Weights of a small mixture-of-experts language model, trained from scratch on English Wikipedia.
Size: width 384, vocabulary 8192, 85.6M parameters.
Experts: 64 experts in each of 6 layers, 160 SwiGLU neurons an expert, 6 picks a token, a sigmoid router, a shared expert of 128 neurons.
Training: a variant of Adam for the experts, 574M tokens, 4380 steps.
Below are experts of layer 6 (counted from 0) of a mixture-of-experts language model. Rows are named router (the router's row for the expert) and show model dimensions 64-127. Each number is 500 + 25 x the weight over its row's rms, rounded and kept within 0 to 999. Numbers have three digits each.
After each expert's rows: "mostly gets" lists some tokens that are sent to it at least half of the time. This comes from a sample of Wikipedia text that the model never trained on.

# expert 62
router:523524487485521509457446474466547514477495485482485511511506546509551519493552516513521491530477496485512481502493447486529480509485512476541492506509489473514525472473466506505459512556502507
mostly gets: " front", " oil", " blue", " roof", " themselves", " water"

# expert 20
router:561507506479479486481513534504539497517501500554513539483495510500478492513510518508501478507514499475478489505455478482536497481493523483466493502508499470531540512495517509449490485501521501
mostly gets: " MPC", "year", " Phylum", " student", " professional", " commercial"

# expert 28
router:502531531500470502490447501494530495532516521445486483509523484494516498469513522513507460460492503494497506500492490532509469515496491439482518576545491490486496466495503486524470523503518446
mostly gets: " However", " making", " give", " According", " find", " “"

# expert 39
router:490532561502513517472434463509516476507512506535499503476514475542523525504516526491503486426484480493498534523491509480511521494494538536489493512544488497495461490501491438483477486493510484
mostly gets: " mis", " bl", " sn", " br", " co", " sch"

# expert 29
router:487533522496515506456508539501470487501475528551486540514495551505497528501478500520488489492475522495507489527493496507532514475522506534526505478540491503488504488504483446557479572477526459
mostly gets: " However", " gave", " wrote", " stated", " making", " about"

# expert 45
router:465475531516578542499448462473512480517550428501491485530532449497499475514509544489535434525532482467513494475479514502484510510508513478496512505502512478512429481515470479498457469500482492
mostly gets: " bl", " mis", " g", " att", " st", " dr"

# expert 23
router:553482492484510542483495483506544513494508442478515510529514465486473452472474495464531462541533461478520474484471496507504502506504507503536518501513481489499515493492527570513500480521472498
mostly gets: " MPC", " JPL", " Votes", " Website", " Animalia", " Phylum"

# expert 6
router:548512515516494531484433491525502517510512497485526548515464493527530532494512480483503475468513468488520457493486502471518481488512490493490522540531465480502515537484496501541503505516489496
mostly gets: "omp", " driven", "otion", "ruct", "olution", "ingu"

# expert 8
router:484537514492485514447491513504493497544493490536476519498498468495504498495471532519500454468492540479515495553524476534484539501466499515486513515491517505497464500491473460521518562458540468
mostly gets: "He", "She", "In", " He", " His", " Chel"

# expert 27
router:493536505475489488519533488486519492505504512491500517507528478510480529537532554537484551501530492476498479519535497488497523526466512504489471461494498496508488496479459521482476537496534506
mostly gets: "ford", "wood", " Richard", "ton", " Adams", " JPN"

# expert 7
router:469513483494499478480512536474491452472464504539501500481526521473489482469535526527508494505504526492522488528519457538497526520507492545536504534525494490494496417502473476535458523484522428
mostly gets: "He", " She", "She", " His", " driven", "In"

# expert 55
router:489504488491482497533486506486527463510433508503484536484525461441491505497487538485556527538481480482495481488494488477494491523509485516496486466520499466464513474495522508501447500510530458
mostly gets: " born", "born", " Born", " occurred", " February", " March"

# expert 19
router:490523494473477492523502488485525477517482499544465475490520465517480503504534550542517473486503518490495512547539489494476507507481489543487538509518494507479454469469495478513471505465536513
mostly gets: " wrote", " “", " stated", " gave", " although", " Although"

# expert 17
router:503496512486513502537547507518576451460513459507517473492504468447494485443532539490484530486522495456467467467508499511501516516499515486501509512531504432516545464519505542472495504457487504
mostly gets: " town", " Website", " Representatives", " city", " Phylum", " island"

# expert 21
router:537500489463467455471534509480480442475487545452517477495505462494480437512476525549473532515505507502508526516540459489506566545451469499513525491506529475522530459466467503493507494520523501
mostly gets: " JPL", " Representatives", " Olympics", " least", " BRA", " municipality"

# expert 50
router:511448543470465508490526514510504475532513514522490536512489482473483487498522455525508473475546505513458496489500472480502466482531522453463495516504496511503476488464488524482488437494481515
mostly gets: " role", "Gls", " able", "Career", " appointed", " DF"

# expert 26
router:500505534477485487483502502492548466490452443504495536507504463510473509520453513474537483487450525464464493520457515506478534457496503539499553508502490490484531529500531492492503495493536518
mostly gets: " MPC", " Votes", " Animalia", " although", " Phylum", " though"

# expert 59
router:549505502482494491459467473483527506471531454476506499526493502489526505490510556510533495532519480466511447470498468480519478534504513458529510520483514475514503478483500512498468511536500493
mostly gets: " front", " oil", " blue", " roof", "Gls", "History"

# expert 40
router:491487521532506513460460467503527482526550491497509507506487484526487473478529509512501437485540487475532463492501510493494493456505503450480523509511490461525490468500511497519474484523491479
mostly gets: " can", " bl", " mis", " should", " must", " may"

# expert 18
router:506500493479495467500486488494487465516538477538496463485504462564455468495515536539476451488527476494480524523515504514470487496453491474485526484508487506494457526475494460505474522476536509
mostly gets: " “", " JPN", " BRA", " Height", " Domin", "You"

# expert 58
router:462502493493518460479476529518440493444504523483528471504465543438523500498449522482516518518509498479482544490500454535495530531454481517493513517495559505465518501494530445513485501480481490
mostly gets: " January", " February", " March", "Career", "born", " @"

# expert 1
router:544476515494499491454507551499524468477424477483453533484544509440489474486514507495484520498484529496487464525470508517536511492509536561527520532542498480503542487470511541537488499476496450
mostly gets: " driven", " ×", "The", " largest", "This", " His"

# expert 37
router:467560507497521508475502529514483486474510478508525481489493497522528489471482510462464517500468467487455467512502500512514482496506492516522528531547488496484486456540486510551465538481476468
mostly gets: " 185", " 17", " 18", " 30", " 13", " 26"

# expert 0
router:477469545491489460463568531497510462486523485479492476495460510496484463449497501538471525459526503491469541501473485522513479482496509525542513518538484501511522413498500465483482504537466493
mostly gets: " Labour", " driven", " km", " million", " York", " mm"

# expert 2
router:513525503461500495536512519469552483458521530497490484514546506499477515555529523508491523485517458486517490524520505469502511502462515497509502476489497427558536465474501498495490487509542517
mostly gets: "ć", "ić", "ez", " Jones", "sson", " Diego"

# expert 16
router:489482513501507522557488510508520486528493483497488472494507509474465535512540563500524516481517454452471462490509482453483495510535542505461473537506521448558506491492485530493454498454509488
mostly gets: "ford", "year", " Representatives", "ton", "wood", " city"

# expert 5
router:496505513440485482529527507483522469484522536491499505513518481503470477565520528536521510502520450472507514525545490473510520494472507482512481437489511471548502474486491484465489482520519531
mostly gets: " Angeles", "ć", " Oxford", " Cambridge", " Carolina", "ić"

# expert 42
router:484480492499508515498491531513436460491485479522504454506440509509509469475491532522536488479516510513505498539509482509496500533461447522535507540530490536518490509460506489539521503507516523
mostly gets: " Label", " voyage", "amm", " Authority", " FW", " Bronze"

# expert 61
router:547478523491508515504470479523518537512493490477499514519526532488518522514540520524540469530514490477528476499473465482513477520495528453497449512502495489521504527481480491506484482557505529
mostly gets: "Gls", " oil", " blue", "′", " roof", " front"

# expert 63
router:528530528485486446482492562531497486530486527533495515483470534517481505481550491487468530488498451523499462522481481507488505462486515465514486469537464486503551490521517488503489532470464495
mostly gets: " him", " them", " role", " well", " able", " appointed"

# expert 30
router:508550546473492471479486481495501478471466509489519553513528491486466521520459477507490510497485538478492486523484478509518531482465469517512520486520499493461531525466533521480530505530537551
mostly gets: " Animalia", "rator", " Constitution", " Olympics", " Description", "ains"

# expert 3
router:478475503511436495501505473492472450545576478511496473502508465523500465480490529514514465456550459502503540517530496534518515480507482482498532526504498509496430485499512498494482528496529546
mostly gets: " Labour", "He", " Cum", "She", " Chel", " UN"

# expert 25
router:461503505529488490485496531476457490473478515508499541501473541518519546456513505536494516525476498481502508504505494481503537495540481507511530508560497483464531511536496427573503571501517439
mostly gets: " However", " gave", " wrote", " stated", " however", " about"

# expert 53
router:536508557492486497479515509499504485482482458547514537499520535523496477489513491504504502535504475502488533501462494497523510455517549496498499501522467497501491515502488478511489483500528506
mostly gets: "See", "Gls", " Born", " statistics", " role", " Title"

# expert 54
router:516518498459462479512522485507524489503558502457500482533547497518495507527506514573518466473546472482532517513534442504478492525452523460499509492478486479503441446480475499458506523491517526
mostly gets: " Tem", " Kit", " Liber", " McK", " Mc", " Walter"

# expert 15
router:463480485467452499529521499479483468543542518510500498494478488464485479491491549528474543461520462450477524516512497528466506510472535464478456494514501508502508480483497479474475516490476510
mostly gets: " York", " Angeles", " Labour", " Chicago", " Columbia", " Cambridge"

# expert 36
router:470490502528498500484487484505452483508501519504491489481470479554491478509448525537471497486515479506516520520510516499501516518475512477533480488511518532500488495456450479479503523504511483
mostly gets: "When", " When", " FW", " Billy", " tr", "amm"

# expert 12
router:544486504506509508500439454524529514522502467512480496528450528523496503461520521473543483535471455472469439471480459476476487451523495503518479516568486516518519545520480463517470507516470447
mostly gets: " km", " driven", " million", " mm", " billion", " ×"

# expert 9
router:530517520489488486483510492508490512486471489474536552498486520494513491483487473479498493564509503497479466481443536548537534496527480475500502465521528483473538497506493523510497494504515523
mostly gets: "otion", "ination", "omp", "olution", "ident", "ruct"

# expert 4
router:538493481490459441498514479473517498510538483503503468532545486502485517522516550548506471511506490471543513533523476495489476495480473494510548486499501480491480462479478507491476564546536493
mostly gets: "ć", " Ut", "ić", " Chel", "Al", " Ur"

# expert 35
router:514507520425486464523540483484519469474502501520520506512543519467485531539515555517497517533483461458507452530495486511484535505497525483496495462503503438510536517493489510482480551503516490
mostly gets: " Award", " Cup", " Center", " Championships", " Festival", " Championship"

# expert 10
router:500481532494457484517455492499492476523511509497498501536500480497514492472521520498497500479494470476481569541504462520459491466474491493522541508515488500454479488497518500501488511514467456
mostly gets: " York", " Korea", " UN", " Chicago", "BC", " Times"

# expert 11
router:532534523508493492481471503524519528494501516500546569505465526518518504514469471489500478524508484506499473485463501485530500489542458486498532508512489475474515519499528505526512516516490534
mostly gets: "otion", "ination", "omp", " driven", "ident", "ruct"

# expert 52
router:513477499521513493491483505517455480520516455464477476498454524472533458477476536538518500536526503480496544504537454491488499482474475499522520516486520523486462468469454517492493506529463488
mostly gets: " @", " southern", " ARG", " western", " USA", " Kit"

# expert 34
router:480525520504555494463488483502497478480491552530531492471499510496480529514480539499501499512513526509499469466512499499548522476488505507508442495485498429501504447491479498507499503468525471
mostly gets: " 185", " 184", " during", " when", "19", " 18"

# expert 38
router:520495477509513452521530507493493470481512511470509495514505505528458468543471534504513509527504479508490466509505490479515529497541505493521525493525495458491496519491498483518467494505538459
mostly gets: " 185", " 184", " 18", " 1880", "ara", " 1959"

# expert 49
router:492547500484496468531506484495511484535535518517490483518541485520524499537500508561495470473503455468549510537530474504487532524464541498482501485479460488509436518491461490486489553486550511
mostly gets: "\n\n", " McK", " Mc", " Walter", " Bell", " Stephen"

# expert 33
router:493545536499468522486480547496470482494532510525516509494502512496529516474517493494458530481472445497475494514531481495512484498535511515521545489539484478484519483527489494555486541483485451
mostly gets: " 185", " 17", " 18", " 30", " 13", " 26"

# expert 32
router:518492536520496486491479504489571503454491448494513526519524511493441492497462543499527472516497475469492474459472515521532521497494470486468504477486513449521526499500516501510465473494534506
mostly gets: " can", " may", " would", " should", " must", " could"

# expert 56
router:547551521515498458495452516504507508547483487498486513499456534534510521481525504512487527505479430506496455493460479515501516467488495470519503492547480468495532502522511472510462548497500453
mostly gets: " him", " them", " role", " well", " able", " himself"

# expert 13
router:466493476464473484540530468473484465521511516508509475505505475501489469529508522548493518473510479473508503539540499501462524526512528490473490481497521477509478486480480474468484498491514517
mostly gets: " Angeles", " York", " Labour", " Cambridge", " Chicago", " Carolina"

# expert 48
router:487509489498491499524516476480519466525465504453489528488527454456481490497508542515514524505487478479523489469545488473498494502491517487480502478498481446501491458492503531484469472497553497
mostly gets: "born", " @", " born", " Stephen", " McK", " Walter"

# expert 43
router:498510515501486457468470482478517487487453504491491518505495547494485504511521529507539492516475552487500466483472498517551509460507504535519498510543519477487503476482478463535477484520523482
mostly gets: " when", " would", " should", " while", " may", " must"

# expert 44
router:513470535484493529550514492481529477477519482481508552527537478498489500519516488494518499513521486461514520478508536465505549521486508471451467471478534465559511502494513523455522425488484547
mostly gets: " Award", "offs", " Cup", " Championships", " Center", " Festival"

# expert 57
router:490488508465468537475521507508526468494544522491505502513539490490498463504478476544486440462523525489500465536486509505500524481503467525517550573517499491499498472522525493538542523488531464
mostly gets: "See", "History", "Gls", " Binomial", "\n\n", "Career"

# expert 24
router:530487490506487485460418455505532502499515478443493516533512490477545475495537523500555453505521503485522529527446473505495497481491500484528514541529506486510483487499478478517474535572490494
mostly gets: " MPC", " JPL", " Votes", " Phylum", " UTC", " Animalia"

# expert 60
router:478450476541539522500485485499490495533559478546535476508433495537504492498466542500504462505509443481494567473557470488482487488525473466463525522523496505473431528522472474501457472530479508
mostly gets: "See", "Gls", " Win", " @", "′", " January"

# expert 22
router:546487514505540521463504511517569474484479477552496477476456482521489458471505513471462490519485477468437466442439512487497511486501507513529488528543488497489527481540514525501486480503445509
mostly gets: " MPC", " JPL", "year", " Votes", " town", " Animalia"

# expert 41
router:529465491462454467509538505489510484485509490504467469506500514522478480508526553565517507492483466514494484559518461490457510498486491518528518514532463493467493509459495475521497587506525485
mostly gets: " When", "ara", " Billy", "pur", "When", "kar"

# expert 47
router:530494508479481491449486527514534494505466509478471536501505530453521506469526514515508497500476529464501498517447486540526533475519527529496497560502518479481512505491514493515503501506483431
mostly gets: " when", " six", " When", " while", "When", " seven"

# expert 46
router:521492501453466540466462492526562494536456523443469548568517473469511463522510491488545469492530542480536506506498491511530498495460508528498517512509517480535512452473526542480510489509494510
mostly gets: " Affairs", " syn", " studied", " Sciences", "wat", " mor"

# expert 14
router:469524480471502514502502506495519478520475482500521484504539495483490486503477561493496510520484494436490535528469441509492497525464501537491502537516517427476539445514517487516479545500523476
mostly gets: "In", " Cambridge", " York", " Oxford", " Times", " million"

# expert 31
router:523484499496475500495491508517469466492535534518503491483508475528467466521510513560512481471511451517484488506527514532515544519503496471474507489470485483534491520470511480500486466481489515
mostly gets: "ford", " JPN", " BRA", " RO", " Domin", "ton"

# expert 51
router:503528494460483499477471519501506488505476511566495512489529523498532510515539533503527474491511533520520469534502470506522515511498520508512481474505513495484474504454491491497454508460503495
mostly gets: " appointed", " Binomial", "born", " born", " Born", " son"